Experts of a small language model: 19M parameters, 16 experts in each of 10 layers.
Below are experts of layer 8 (counted from 0) of a mixture-of-experts language model. Rows are named router (the router's row for the expert), up (a neuron's input weights, with its number) and show model dimensions 64-127. Each number is 128 + 24 x the weight over its row's rms, rounded and kept within 0 to 255. Numbers have three digits each.
Before each expert's rows: "mostly gets" lists some tokens that are sent to it at least half of the time; "comes after" lists some tokens at least twice as common just before its tokens as in all text. This comes from a sample of Wikipedia text that the model never trained on. Tokens count by the router's weight.

# expert 13
mostly gets: " American", " new", " public", " national", " professional", " special"
comes after: " a", " the", " and", " his", " as", " an"
router:120100139154123118096118166146126160108112131125182137095122116113152136096182110111138146121112159118151156158129162129172118140090096087130107138143137108128090113112132109105152159093079102
up0:136109105108144158139153110109124118107121133111143117103096098102117110186075126101102116107119177115159080137138092100128163135101171110147141148150118128180128130110100084111123092089111110
up1:117159115107177129142142172108133147117152084129144122104126101129108139126141147121148103193136104170127132090106145167113139145147141146137129141136160130131130139127095132104100167180100116
up2:147090146140108125131168163112099087162108167149107140138095150118111115192100154105123120124113072124134140140152135114085098148117118132168146162133108128122172149092127130093155089157145129
up3:146141139101118144142145146117130156076128124145089136150152134128139120174145084135110113109113156104132127150120173098103107122148136144146126127136120135113068105077136137142113110098116091
up4:131116084131118148131168141171140098112149142129132170107146144113135105116087113136117143128102130103114147116151150128109134091109089128125098140166084161143076132163157133136133157144140118
up5:162160188109109179125128162139147125175130170114135113110161109126117089114092160100102091157140116148127134143116101144139146123095149128142129134105111137099127136136152107121126109151106171
up6:086127146112122099119131088119193150128132126134126142153097147151131124139134138135189105143143159115108125097105129122145160145144139104153129119110160158150146121112144088121132103106128110
up7:077126107103136145102096136152103137143062125155116112114082092100130137118147125162126143127122111140133109156088122148116088136157143112105104158096130133185148175119119127116117110090147143
up8:140132127058131151128154182082143134145129115141106153108110137130132063184150141128132125093127130086092127126143150114134148113102150096116117076111105164149111147140142138154109126131091063
up9:144131120160133136147160126174111097115111138051143083099111129104090072135156147083116110170134117115152153103143132103101089096125140151133122118098094160164127142148121165148127117141126157
up10:102117120208127089130160123132120090109152137096122149168103098131124134133099117115124140113146136110130128099142119095148117131133165152130155144110111134096142110141182129130139158124144142
up11:093176161107127130112127130124105130106136156154135161068143127154110121129106125120130148149095137093138146140118084139124145116163138140081113111122151172141154167118128082067153115103160146
up12:108085163121132180166141121145120114090115151081154123139159131122139158143102151113082130133143130140173120090151099128153121148110145099152109113122104093156150090102150102162132093123101115
up13:168127080158130105133108181109148108173151117133145129121183159112101075070096127109111125095105093108107129147115100096114131117136119125109103112107137139172147133142124140116063122106111101
up14:122116163107138120132086108120144096198095179101102122158117106140063122083079126118134141133178109109142109138133093139116150111120158147144114141144120085148138111201124162129118145110143137
up15:149135111148167131133127163122149117140141169141133118128133086121104174115148123141112133160086138088166119116129118108120118096147151156113105080146137120131071144165130114144135109074159149
up16:127114085134154099125132153112121085113147138130177141148161129171125109177109128154168171093120146160116115091101095115111120147149100125121126177123131123127108122069093141110142137072114096
up17:144167131136110099129070144099150102103140132138121139149101134166111193113168120117185131135131116143134110167109119131123123122169113082094181110090106151127139113153133112133150131125113086
up18:118148165126154107195137127093094120134130168109113133164104114135130133087169099146092125160096159110101099179128134102127136098133093096139122132116103111130117123151114145096150148167151136
up19:122122134107113129134107136132159110186135119168176147144126148126126127084136196170150108112140117107156142151126114171098105144127114124158091113126152122127094170123090106101145122108134138
up20:165136159097086141151114122108152115095101079129131132168130178155102156156098108113146152120125165113119081120094113126097114148158129097139171084132107163121152160149124097129152117148149103
up21:167129117143121091130113155161117143110151132098117097134099130084125078098155159136087134111114158122124147130088130090135139179110127123113120139135138119142122120104110124123111094093137133
up22:088110070122156137166114135098143150125152151097111099158137133162145103116137089168167139140092109132128118163113132128115129061143145174116154107112119149130106130138115128109116148159176112
up23:122118103121125187132147104156152144116146159134120088098142107151146102091164099138117140095134084150131175123117116126100114101157115116082119117142161131092113163165107140129121113111091119
up24:123110118202145146145129127124121108138151111059155142130124120109087142142105127165124173092136152140157087175096179116116138147089113137144095113131128120132091188173122140143124154169080127
up25:083107123118160123104135166103083146103107089184104160111135121111109116139113103135130147097095137085135174159147115104129111166157130136171119132094179104110125130118129123149128145150107119
up26:124147077131119125148129116145141118114142134138129149154097120154136126097121160090179102110127109120121157178086121182099148147136142143089112139130153127131103137135117156122139107142073142
up27:157134084112157075115091133150127134148140108119143129141137147130097122124088150118080104136132164121112114128143100152176128132086130177145158129138112119139132177147124129151092156141105104
up28:176136160115170126151152115138177156127130131140085105135124138114125108065117130151119124143162151144144133097070149126137135153203130096121148125125125119129109125138146163131099132121162102
up29:131129110149107151115099122120115130125093102189112116125097115131186126128133135129097128157133131100133168166158121107111125128129154117106139093143115151111105154157140147159177129122132113
up30:122143123135134179143133120113172081099169140120088150160116121129118098128102108129116111133110110107135073121113144107082146115103191166143157121105156106149134143151120124175155124175138147
up31:117099119138108151097100140157147107147144145153093089140132164132163102152139122153071116119142112088176104183107120128102118137107137110123114142090112107156130146142103106113171088106124109
up32:138098141116120088112165140141109136135126089143136093078113149120135128173076185115079183146156118128101115114126164159136105114121124112137103140161116213159170164113154130087121121154134128
up33:114102129086133115163123126104093117173103130170121122169137142119143080131121106127114151105138118154138101133129132112070141145085125122147130075184148140155115150153139154104131150129108132
up34:131136122120162171117134143139089171145138132175087146115134142079159091110146128160120136107098081133121146146106119127115115124141160084100150194129111119093125073176117138105163111105128076
up35:115146131124177106137153140143123138138128143159146122131139095157108110172094144130147112152178125167126153121130092138155138148139128126082120102148136145091123129114117080174148124089141137
up36:086113122124149128127157135180138143124163139175120098122109072120145130107161079124180091152091110151121141155149110106151086143154138139094132123171148107101138154146120133115139069164120127
up37:146132145155146138118117118104120134108164174139148152139129131126171140192110140108182083102156117143143087150151128121115103105153127093101142118158164131125124127198139110111088108154139066
up38:101139152114113117113133110140116134089093120112111144117172124131112124161082162125141116154130117129133103102156148139129116089125183131165093128156085156175116105133181152105111139143160146
up39:086142166132131147123113140156104126117128113129060105096111135122129161097168139131140078148157117140138153068147198131129150135126088121095114108092153107101127175142118120138141150138119102
up40:093118122151125112138111112154150145120137133119122165142131099176149158171115140155127151165136140112116139123126145141100128108112085166149117158125104113165150113123170137093109076182138067
up41:174106125108085174113116123127150069081114148081151118108139125131133175119121126094141143092140159124133098141110144134128145127171168102121135112115174138116143144133136141120094120120136093
up42:149148153183145148118148105136105139103097175141164110179132144095135115075151100095148106117124127128126130125094117146139156108125161135105153094094165109109131100174117146113142144133126143
up43:093159152152132120134138173167125140093091092100092157140117116180136120111135109128153109131107141115144136124091155125168177099130070118098109177141110102103122146127126154165154112147136128
up44:130153133117131126144127136138108147171104142155135125119112144090088126121143148125099108143139134122126114085127079136146144108175152122168121154090120140129131087073120149116182125132159120
up45:115105127064123145117121162103126139139116146146092110152104168120104130122154123123138115134120088151071122102110111165164108111122104123156133120167153133115157107094133173154090123109134138
up46:109076129139175104165107141134085180156090127110155146138101106115142129129109141156149122124150100102151146120166140078141128167173126127074147146136103076116104106130109133119153116127140153
up47:137084110062141097099105131139149121100109166119122117114132105135165146170147132108101125150113150133139127149088093131120116117134146120106156129105156164107124116118142115080154130135112080
up48:122098141172121136115131150099070162093125086133100137148129108112122104127138171140146089121165153116115085099116149135141116157101118127107113115112109125100098102090113096160114150151113139
up49:132127112128105148110147134139185105103097117116106122104118129153109159150123121179118142098087156168128118151075098088124130151122154136164112129131130131105117124124117116142094122126128196
up50:128136092133107091124133121104087093109127122121130183151128132094115115157144162109099141112111167154120135097085107100152119102142134130147103129119083145123111140104125125152172132126125137
up51:127119129119081143125164111177097149123133135109125131134088118135118140118133105100128165102127138122136144137155146132164094123171143127100120127156098139111107096155115116145153146098183108
up52:112146109117164087140144106145168121141158101138062138119098119164106109117083136104160139133139121134133105142140119187121132088140135130138134069115118166115077131126118146152155128127173098
up53:111104136098165121114105149102096144147137121156100104145139168115161088146145098115123123114131108131114113128119146157082117098127171110138129174109139100128115082162135144131140144194128140
up54:132157102130142140163130145133112116133146124200125091145122122201142158102132101115147165123118126106135137133128128085169153119095112144101138131133121146162073109098114124134142110134075148
up55:131151147150096117100138115113104122168137098128104131131146102165146121133108117125080202120175111119121131152092157144119116165165116131118111160064124171108130120100144101126110065147137166
up56:131156129144114150150137079101144106112141120138118114135159129140139113127176140103056136159124111112117152137099127102143147144120156126094207129149159103130174114152126127112133100097123109
up57:149145162144114069135102141139155113099130128124152141144114095143117175118146091144138148119121108102115142125074113148102120106112122116148093128120099077114141113074137117133126138129119143
up58:123104097141145117151153112097121179102126076104092137098118149165113142130162123108145149124099120131161125116171136160124097139140120124118152095111166115155112073071124086116126113161133130
up59:138140133121109120165147083125111103181155131131082116160142114100129152127164135120134083081181174115144113099118100143091130147124118152092112115139148139126143122119123124139116108137092114
up60:120072136166090147154107123128118123109137114103093189129117130178092088142128167083147092116117129136125167174180154114166109113163084119140136142153085133125092078123148125103139121104134126
up61:146129143131119081103095137153133119134152109151174124136171090137125120104109121132109175107152122118136116134129161072136131148121127106140140130105116132137144139116130126156110118142161162
up62:147135085148142147202152140156152131069129161148091121126130119128156146148102163132098120117115092151127109109073155135130086143094145140149103118109124109159110101133166111127135128146085145
up63:120113139160135114088155067118069114174161161119134130162138130139139103127134158175112145116154139092103101138124110135128116110140125155125113106104144122110115169114114141090159124148155124
up64:139122148131147154140116133119158130137117174105054136129137187166130129136117150149142139136116133110117115155165146137118126124124114115166137124096132111135088110086145121142179144132132127
up65:153102136149136089142130117111120159104141114157116140091150137135138158152134128146127145164103129094068173152112149117115116152141131143106155132089149151099109129151094095110075103099118115

# expert 1
mostly gets: "\n\n", "=", "See", " =", "Scientific", "Personal"
comes after: "=", "\n\n", ".", " =", "See", ")"
router:140130096139117100146083160131100134119111145141193159105137096128126153115157100107160121098108155141137130131110156109144152160078056096116089096160137120099086093106136135119138147137082118
up0:139103130074149111095103094126097130138100152176146128068137129118121121116094143163084108116112165112175091132106123121154148149115111111123099133128103132190131128111140154113177160120156146
up1:135122117146148144138132136138142127153091087136167091129116095101103122083100178122110141082118137139113129153136122149139156181084122088097126098119108109097126113129134144136144127120161106
up2:159130123193108135131141132124140141085126131131134127125147147107116152137164131173089102135098160111155122147111086120090122178113113138171104103134142099116084136146110137149127133128102056
up3:128139111145120118114160103104137132140089141139099151138135141097150147124134121104158099143136094139136128118146133124112110137085126124173128136111104186061155123108129159139140132158149126
up4:150094131118154146163154129162083106091130140132098145146165141122125150127135146114114133182116110167153123124111117136141093177191150126139129122111098119112089098133149095132125151126147102
up5:130106078131102112131140131127121142178117143146118142098095135152124096149140117106163149093158124104145147144103124130127107104123129106139155170123121135113093122101166161142118094121152146
up6:132131141106124094143115116126106155177117094120138127119130068105131147131133139079159113117096139119145139110141131106143123111148141117148107105101093120137151134120130154149144139144103130
up7:131153143146125108116103129115114153111139132150121182115124123130105152131105123117143113171121140104154152126091129144098134123171159140091160104143122097090159125125137080109121105123118114
up8:109148166111154154098128133103133109137169161113102118113180114120155108148118164150113135151120108146091103133081132132126121108148135115134157107117135120178094137091126092128148115097132126
up9:137119138136140161115133109130107123143125161129157150090126101123156147071105101112112122080106137121173189108157196104149146121121142134086146079109128113143117128137140068142121110118100143
up10:115140089115139179136164139102142127116143110130170140071192159113131130106134112149138141126123125117137143111138155130117132085122116146140159129141134175151108139137161098114116109175109086
up11:099122110106142145130093174151177117125122149135108105123147126100129109143143121133136090137101141105072130169130128125118115082136103096131159099137196165111160130126137100111122150116141139
up12:141138147105104100121135121099144126159164149159097142121102144140138114134142114121155165103130128135092102153086097105096145130112172130151152116171138094127134132116146139181148119161102113
up13:132143090066114135135118162100120130123156118138134115120087114116125132112134118157118111112143155158121105099126148094148111154109151166124100102093156150123097118144129169150110137119179114
up14:113093138096102092140113133143142163099124102102101125157160141069118097147141177119111125149129138125158151171141114119147110158103141105076130141122102103143121162091089159141168126117117102
up15:169115106182107124101104100124134133174157095102149145115151113121127104167100145136118148073117145132128158184151103120121124136126153129120152132201130104162114145125130143140135110128150111
up16:125108163126117100131177156125098084139153120090127146100091122128147126129129092154171071140145108171130121113144077154156109173128093124167144182093134149142089091106105161149102144159115160
up17:152166163143139109169120127124127095139174160138116120130140147120118101130120103132092130073151097153109110159091105153119140113084085059161141156129144123167108114153147108134137117097116148
up18:092166113142140086153144104133134115149128143173134119131140107140128152114135112131149117131144136093089102136137109140128171194124135132119166133135179181141148121184127100113148151111100100
up19:110157157120134092090095157087118122111096108114097137173101156112138133122155149139186135140105102149112160126104088105122141073112095121121110138098153105147122148138147075116140109097074115
up20:117151103126164127160173169125121149106111109151102151112140130141118116169099095124150088151154108099078118132132103127150079162171156142126138130142087132146151113168128129126097132149127115
up21:117149131136110166141149119092131089131143120155123109146122067179141129168155185122117114130145103147155100180073143132146145109184135155101165153110082149124089105147092147114105136142128099
up22:124097110096146150139141158140106131100131160134108116152122149142101135118116153136115126105144154100137129084111099133155130096136212145116112118120117126156147162136131138152125096114115124
up23:113079133132179153114164123112135138128128120164098132170094129114116145157118150152096118146146096144102112108105076141111133170100140165126113144085106150130138141154133092151105106159131132
up24:137068128117166156146113179148149151138121134152119142149096145144098131125115118117152113045110112123132148130148118148115108123104131163137156105129142098140094161129098117098122112186128139
up25:125123122117165115147110162129132116130108097125097122145137106156107156142120183124101116148143138183127127152127127102097131119149129158120124155126118123153116137088163141133171077146133144
up26:110137124115137140132097165106126164113126187120092091166128114175081118135153106123107116128113067073126108153120128101161108115086155146147151122144138158146159137112137106108115101136105108
up27:139108154113157159133141164101117149084122135092139150166152106151154121153121168132136152138089111184134115096099134102107121129136124200100090142116180114100135098114144157147125085134138152
up28:104070127122141149139105108094116151171133095105130145089132133096099076133113158124150098128140104144137137103161125109134150168105115099118091144138109128107136145136112134143111149136124133
up29:099131145082128114089132100104133107118159134116059085159131108117083114135119131114110127186141137125155123111120160109126125178118134157137135095122132121168119129117137095174141156136091165
up30:135114140134142112103151119105114147123165108125119142134110121134122136126123096086169128152165115134148084144112163170133136117137152118095161181120130129098074140106100157143136116147127108
up31:127145144134138116167118148093128139104131123107195097125106151125111114146093131089121087116084141128124152126108135138117158157121119115083129104169098112109144114122145135121109136115152116
up32:154139087123152143141106098117130123103137100158098135142120121134127149193077090130126122123116143167142136119121123107130068149142134121137129117089083138143161127116136124107095147098100115
up33:171144131101115069102105163130149129120111147131124125120174144109158103110123134061148116127139103126109123137122103161150132114179112157100091142125098141128142142128125132161129119093104139
up34:166163113161099084148121126178130117106153112118144107117184096120154196095117129132168132134133146115131151132117135139138098141112076088105127100081098150115132127111123156108122135143119142
up35:124109105110132084141120122131145133124136116129130136108099123157136082163158136120144111127158093138083106104128147123125135116150109099171093123131146139122106106123126134139162125128103150
up36:113118197135121162104156134128136152138118106110139096146153126073117120146115134149151134169114135117170113118091085073100080137098126134147119114097122131141102121152090129122101115119138150
up37:117125145133141148118107152093121126112110159092132120133117178101099151117105162111114104124136150141107084107123116162147172129116132160110106159123077086094104146129182162125107149117146127
up38:136140166149122124155151116178146129150118171146151113118123108153150127114110144150139145115110091149122146141105089083108109149118143136167188171061095098100085156112156114147107138095178140
up39:132116130138115140104129144159119142145096130125103105151100123103120134082134102120112150157108109102187117111160183118084132124123129124128120129101148108151137168146124139162117129147124137
up40:142178159105192131145156119072113094111142109120138128116135107161156111122183126110077161150147115099102150148163143103117146144138117147135147111133112146088152086129173101158112079147129138
up41:152106120115165110138127126139145115087118139097115113107092162181129129146148167140128139113166166118112171163173157149131137113127129128098130158095166102136146141094148123081129202145136133
up42:189155139150090155147133145146104109125124140149156113126121123166165124120138073153115139117114171165089116100150132139115098119140070078160094136138128101161106140133165136110113100106126124
up43:182076125097107126127139118178112131121107129129120143103139114100126089156093108142128128123123193107165140123123133149174146159145130157119135154095138079089090098149100162144119116118126175
up44:140088101166068105112130133084168155112133120112120130126133125143178135150107132114109080116125126118160153162104165103114140136161160099121123143150104167148121104111113101123137150132134146
up45:114127140113111108131129109126156116154154109131177166087120100130123138120148107123137111154109143105152112081136139135127137187158136129120116090143107121148132141106084161151108120121096133
up46:116074149151133137113084165149143096142091153130177155113094150090145151133144132112122151138145131140118107122105118105095139158127124125120077132129144125139151113140146110142136109177157133
up47:094138160142146135116128115138135114185144130101164141147101147142130110179146129126118140101133121110125139145110121115144146098165116122140185098143139102154179083130120081140094120088136123
up48:138149177135131142111103077122107124142135151170126125137147130158124133087154117078086165168108126128114113095111139109121111101131124132148169173099119126173157154135085149125115126115158123
up49:177152124140139105187150168125117169146140106151126103123135130097103148110171106092160123138115091162097145129136148173115158145128089092125143183119112145146104104123140167101145170136107122
up50:138155116127117098104108084116099121116085111123126152134113146149126125153115111136126136111161131121153118175128175096173129085114121117136132088084111111147126132146174119111112128089113142
up51:141190146096115160132138140117101125128139135108149100110145111117100127156151143138139113127157116134162166100188152180138146135097115129102143164134120166099103102109115148131096153156086044
up52:103153143147124142108119148159089141115106140125128112085129097147138131153097111150177152071108181160113113156166120124120115128116092132095148109102101163104162111130138140155111120107123147
up53:155117103142139129120142166140148166126105090113175147091150160109154121105114132157173117105159125113144151117121147119153175162112141137089137102151115102095111102142140115113147134146155120
up54:169098127108098140161112163085125098167132128151195113104146116124104143168124176139121084129135117122130119147160137131134117082111084088138086106117135115133097110175150120172107127151134121
up55:090140134124131093091122121165152157170124112132086128111095098137140159100147162137111097129131159121149106134111129150100152123112129136098143145120123127156079135072122137147112151165134145
up56:154119147147105133121186102091100113085118105110081145123175141145142136149098124088115153112139100117152142119173121116089141109156124136140105131124115182162108122102134148137155093166150123
up57:184137106079098087152095126131089135161142158161135115112131140116121150139162130137080168135134138161107162116136114111150129117127132125132092147148117132106120173132116130093130139121100117
up58:157134122141141142144121097168104133084142125155150123093165107127143125113099122133138109095163132136108107099105107115090107115147136127133144145139199099116107131178132142084131142126115142
up59:102104091124151096109153117145137152085121082152138115147109131130149127132138146130133126171083115155143128137166125178149123164161170090157105140139132109075118122109166097121110161124127170
up60:113129117110124131150097170097116096126156140165112142136128081144170095156125124120129129109166160178117086139101112127148156107115134133145108147093144132091144143131156120133130118136086132
up61:144161102125119109127120139106130131140119154151133106140152120167171096158117097134137160152116125143139160131109107129147094118144149147109115108151145083145115161172128108140124099147124141
up62:111147086091115104151109126158149137101102099141111112171099169167120154104103114103107110091118150098097130119150142113129142091128066086128122153172123132152150176105118138132114126120134147
up63:115146132168107071105090104102139106159149162139093135116104155123102149125148124163148139138162179103106149146133118176053146101154134149103121122126166134136140123116133107168137133137092120
up64:091121143142172099097121067135150144136080177149073133121073105096118111141139138139148149107109112118117141109117143149147079125105121121160114125112121131108132151144135141115105175159126184
up65:123137093160124120174135155182066137129085169163160116125127115106112149120103104152151104134101167136123143108191157114107126156122128119145138138149129159104128094109136168127107166075149112

# expert 7
mostly gets: "-", " |", "|"
comes after: "\n", "  ", "-", ")", "|", " Candidate"
router:169111101097073137112116106166097187078127168132174177114108150130122139135147119075128112123125140135155145167132154113153106128096121094087105118146108151132137113106091152127127142120115105
up0:137133134095173132087158123107182101134104095133151100125193136135147134128118125138114123158157113101103106122099145180092149119132085135122147116153108127145147093102172113094104110160128147
up1:131128124086133132146158177127161174078140114127135138127151167078150128152120091115169067126126115123115102136105131133116151126124161124100118109162116119178137115076162129118113119078147088
up2:148120121137161112170131132135130076110110081115131095177149137079116089133132119095148117128098107132136087151105126123133125153150105131146108121119134142164157130134115098083105135125136169
up3:092149103170117152145161109121123126121107139145132116167133124113126158109108137123134128105148146162161138147111119112153133154140128122093102108134108173158126142096100136105120094150099105
up4:135107174132141083122144079144078144124159096146127111132164111142174115113141101158167123138130121122097147124170105146158124140154124125145101106090132135143129045103147134064112164125095139
up5:097096124129149120163167132126143144137153162170116147132068122200131151123140129115147111157136149100122093131128129113137105154155131137152113097146124115082141116169097151146156095129102098
up6:123114128175127120135159131093132098119129148123119135139130176152124103083116176139091165149117076193148129124109085098126124093132094149139119140130104117118142134109159112159139139172156134
up7:123079111140085090129151094181114172153130142092109144146120148107099105149131079103134114156160177129125156121138172134118112097102141116112188113101093159139126115115083125144152131144167100
up8:128106130086115098102148102126133146151139147124121119121125137139117096148075132143156136072157136143114171112120115208070098128150164114133104133187140111114162160124095111133121091146149168
up9:149132137139112162142098098117144136124133153126125197102119108140163155136092094153108134148156111128131128111112153146138114170123149156164137106105098108126143134127123094153100104170122147
up10:154088134137099153139087136119115143146131150146126103178124077143106139094137123169148121117155121091142112138175167132109101113146143121146130147148117153116148124095108112101158081106175148
up11:079161139110152156150119143111116097122094126108110140153141136155142149152111105113121141119086114093135137118175119117149087164114134164101105128106124147176130122163147147122146160134086133
up12:104133143105093093124109090097128184112136135115118203142096104133170118142148123163140120139081168137158166103106097120126120128105158137135168096083125121133141146122131114103130128139126117
up13:162148103119152136157106135116140130174125130113141132095115157156097075111121141123147177094107139152147132123114115102090106105164119124118123107148133104130162163120157103106148136108131121
up14:111140100178141107141158094156150092151105127095122136137110136108162123127129153136126157140163122096097133100125112118109104075120094082143093153109095177117108154107109153084144122124164113
up15:106147137119114123073102123148136126113143093141135147182154141110156137111120138108125144118161108160165160123147148088099182109170124148078110116162179176095102154086142156093143139077114068
up16:104127121142093103109153123134103114115143109097131064160152162096135131147145144116104126124142124089109079073152131152106148141147154117126112099171126136149164108138086127108161131131136146
up17:124099149106155125101098123128142102113100137161100117120128126119137097114093066114118131177137130121086134118138145204162141134117099140142108178158146114146091074149118125133120104085141114
up18:104137109096112141111150151140121128125132120103140142099139103123106093144141142173132137127153125172146116110086162180137125134107086122108117119102114107116107118121142185180138149165119134
up19:142124178155128151123120105152132153163126116122131088114119122094091149156065124101104145097120144153075126127135142133158146121107133085136140102116114135119143104129142133160133041183134153
up20:107120137162125078120146149129081120160092120131133133138132113135156152087136174126103114130103096160126125187109163156108150062118095101149159116107129130153104090115138158127139185125134150
up21:133131180129109172113122098102116128160108122153126130128150101129096080089138106108148122112108106160187121118107169092132127156102145152117171123116142102110146171080098107141136138138135116
up22:112118128126116135112118102187159121094153075160155138134127125123123098149139103170143150179096115117138170153116121120122144180079132135111134130136120149112144143129121100095118140090120122
up23:150087134128158131108129190141176102115119077085116147102171097134099085112124114137106124115125081091124111165168166133120131119123112178124087104126143143121156125183146123159122136121111125
up24:154122145138118176154098120122134118144135126126148138125140109091102116131191095101097093097121148158142119139125121176071134119128181168128145154114116104130150151172148138146168150129159108
up25:117154140144109127114096098161144103085096120109140156089140114090106073134143112131105105133129075165180155122170123156166127100142126125115111119149128118118129115124139167151157160091163110
up26:150135109127101102169136109108139135113088163109106121176158126109120138102121136148132155123136117116124101092133169139158096093132095173119099128107125139104100106143073155114119123148141146
up27:121119135135157111127096164112098099069144196117111113147155100090101119143199138111159106131099130110135140110097163130134149131102115137143133099135119162129126160103111125123141117116131074
up28:118117105126117139141139119106143121094144126139108100100107115148124123153144113141114150163125128117192083132108122093122124136139130092112149129107116149114184121211147105124130108126167138
up29:180122112107144131136066151155135143139078134111122124117084154117103152099120152136129138139118133138120098150110100124158166171115133149118133148132148130150095121145117137123122078142091096
up30:077115138179133174183119124116131109158136156138150150136147112150148074137151105109122126122139122130108110153118106110110140100141133137188125127096119127098149114130083133119146104197150182
up31:119151124114106084139166139144123141105152143086113119158139182116133165149146138118129113136110166122121125143143110090130103114148165150103150151090162110099135110091116152132169159112127133
up32:141111112145136138144135150094159087095129147124153143156162141098167145137112127099126145156127132119087102120133115129169084117105096124092170133156070127141122107083139129124139163133105107
up33:111130129127105131114129119114126152123138124142127134151092124136083117116159149142082093144149128127142120093121154111132102140171109091111209111116085146163130106143135122108133158119113105
up34:115083115152110138089131136148137199116089115144133127103113119147132121110170120138131115134160130144158111147110122122142113146130148147108135090124134108076138108083125106088122129121176160
up35:155152153169105116093125129181154137108139161124125162163136116102147149148121126121095129107098155140132128146098091091146123128120124139104164130155107109154124163098155119143116114084136155
up36:158153109127119129088112138079116164144117151128142153142087174134112105127154094138157099118123080125147141144125118120145158088118117133128107129137145092173137086138140135101143118160064155
up37:114151122093131152115068126162096115102157101165127108146152135128147113157116147132127091125079132092108144149142128100129128090118117123146158171163167123108164085151112137118169107098120130
up38:151141158098164092097157136065116141106143129152092120143116125112116110135102170118104130136117145132144124145122166093125114162126134152120138133112143148093144061134125162151151150067136129
up39:134115118157132102169175125133143147104112118122126111144129146133162159169103124126126149141136107088079117156155126151110116122153131134154105114135126104090164142128139109128149143154111120
up40:096139141117121126086110100168109133182066162178115096103121162137109146106163074162104125116108151111143137148122134110137158084163111143090177152135156136123150120144128081108128139106153115
up41:150139132097142118130121098109094125148116081075134123166121107114153143114136142072123127124169118122146128136093099141128094120124122186186129121155095136125137127139173107120151152090127125
up42:126097087111098125157140123085134094144121117151151156130137149128146126121134151120130115158133092133114171158142090076113105101086135096110122126090179139114125137116103177125150089132179168
up43:161154156127171121117112164138149125163152136175124080167114116140123142124126144170166136163123107145162136079131141145163141133112138078184141143080132144100075132162127107097103152129127137
up44:120094065102144122148101131114140114128149103153113119142130133096119136158140143119146156099117142181110148121138086142155084127150157112118140118129097125111107071145120162116156126123129168
up45:088111140149169182114126116101106111160146144148122108153111145098093105154111147115136145105138099155108160109115112110144078140088114085098129117141156108128056140138128127120141170118122139
up46:110128123144149107112108147126095152131137150142097111114146139099127133152135155128145091112102134099137177169139114105173147132100117129121134136186128093091158159142137100122148124103124156
up47:146159117098169125154124162118160159143135117136152115154097146125112147154117148137137122104148167142083100122114147141134108130104105148136111120162144111113095105132129105143151148145126104
up48:136163108113137138125148138110122100123163133093129110118115107122192154113117096154125137132111141146122172079139130152135128150133142135191152117135150182151163128147126162112104117166132145
up49:108153104153131126122107136160123151125113162157144152119110132123129142124131203083146107108089128158094115144111120132160146119080104138155125135132116137077110140149133092134121065109098149
up50:106116120113176142157105101136086145103108150142104159124161145117166092132130099158131148127122152105134120138131093135145149146149134138142131146117127143096136110123124161168153129127128186
up51:158182126136089147114154153115099146138157139147135171117094145135097140125119104101113107120095074140148138120166130134125125161121094149148119093133138086122154102166118146187092123131087096
up52:155130120143118122159095123134124166099155168160102160086132120090112117127136103142114125123101125104141084116122144110144104176150104107156083118120119087123138121142138109113103114136114198
up53:068157141122094094116128125112125127125149183120134152100144101130104128148124126094112136109132161143154132135120145177097145112089115147072115097132092154100162160134156164142102112106118115
up54:138128143130130080140102129130145118097127125144126091047133149123107134138176110128125086100120121124113104096139132146156134140125118141099087106139103115137118154144128149173155134146114104
up55:133130159103106102091135156163124138167127111120143151060120066120129099189145120131130123118114149133092132145145133130111143111127159108119145112083137165165110148096134152084114089122156137
up56:150140131141141087155125097139125121145119119111109148085169088164112141119157092121176168120091101106162117116141157114134075109098121129126090132103114157139100155105160141115149140094096133
up57:128105116114136100116141092128129156107152138149175103136126121168163137135116142115141146132078178151120097123091125090106113127128112110133137117127127118137120123129103097099133099101120132
up58:131110157132143081142129118126106101142097134174117117094109131160104132107104134140115196120133151139079147117131109140121177141083131157146140146119157150114143141121140125113126097113157137
up59:139158107106156121154117122161135120129081138152163143112151145145069085113145161137153144155079175104105156130142106098138115126080078107145144115099110132161125131110135115155138138115133167
up60:143092130143081123134112115162121118117075088096139134142107143114118110098123123130148115148118120157125118094186132119136142144136102110069161136112118134138148090159139145117167133135123123
up61:159101106138106134157086122117119138103115130136105146090127115088165128082132120144117144110140157113126189130164140112155101109090125131125164143154131080090134177087085141122127114086133100
up62:155166132142117095114098125144081111150120145158124158149136134128144128124115149193147104190107116109128108162112136163116093125129136137114153130101159126134131107106158122141169137131121109
up63:125097124103120127118120133127118133069095175122139138134081132164159073146150137124141151138161146086127123118175133169132133144152123136133105132145133166111158099120178070096140123121134112
up64:146092080090128119145081156115118135125132115123100149145087135126135147149106137132133125093158124165169155123120103113130175175114161138123102145148089145154166105165074099082139146167141126
up65:151103105147121144149102154148172132148129073145101151111123136150070106166153173097179143110129119130153127135118112173077076149115140137130110113097100183112134140162097115102127106149161134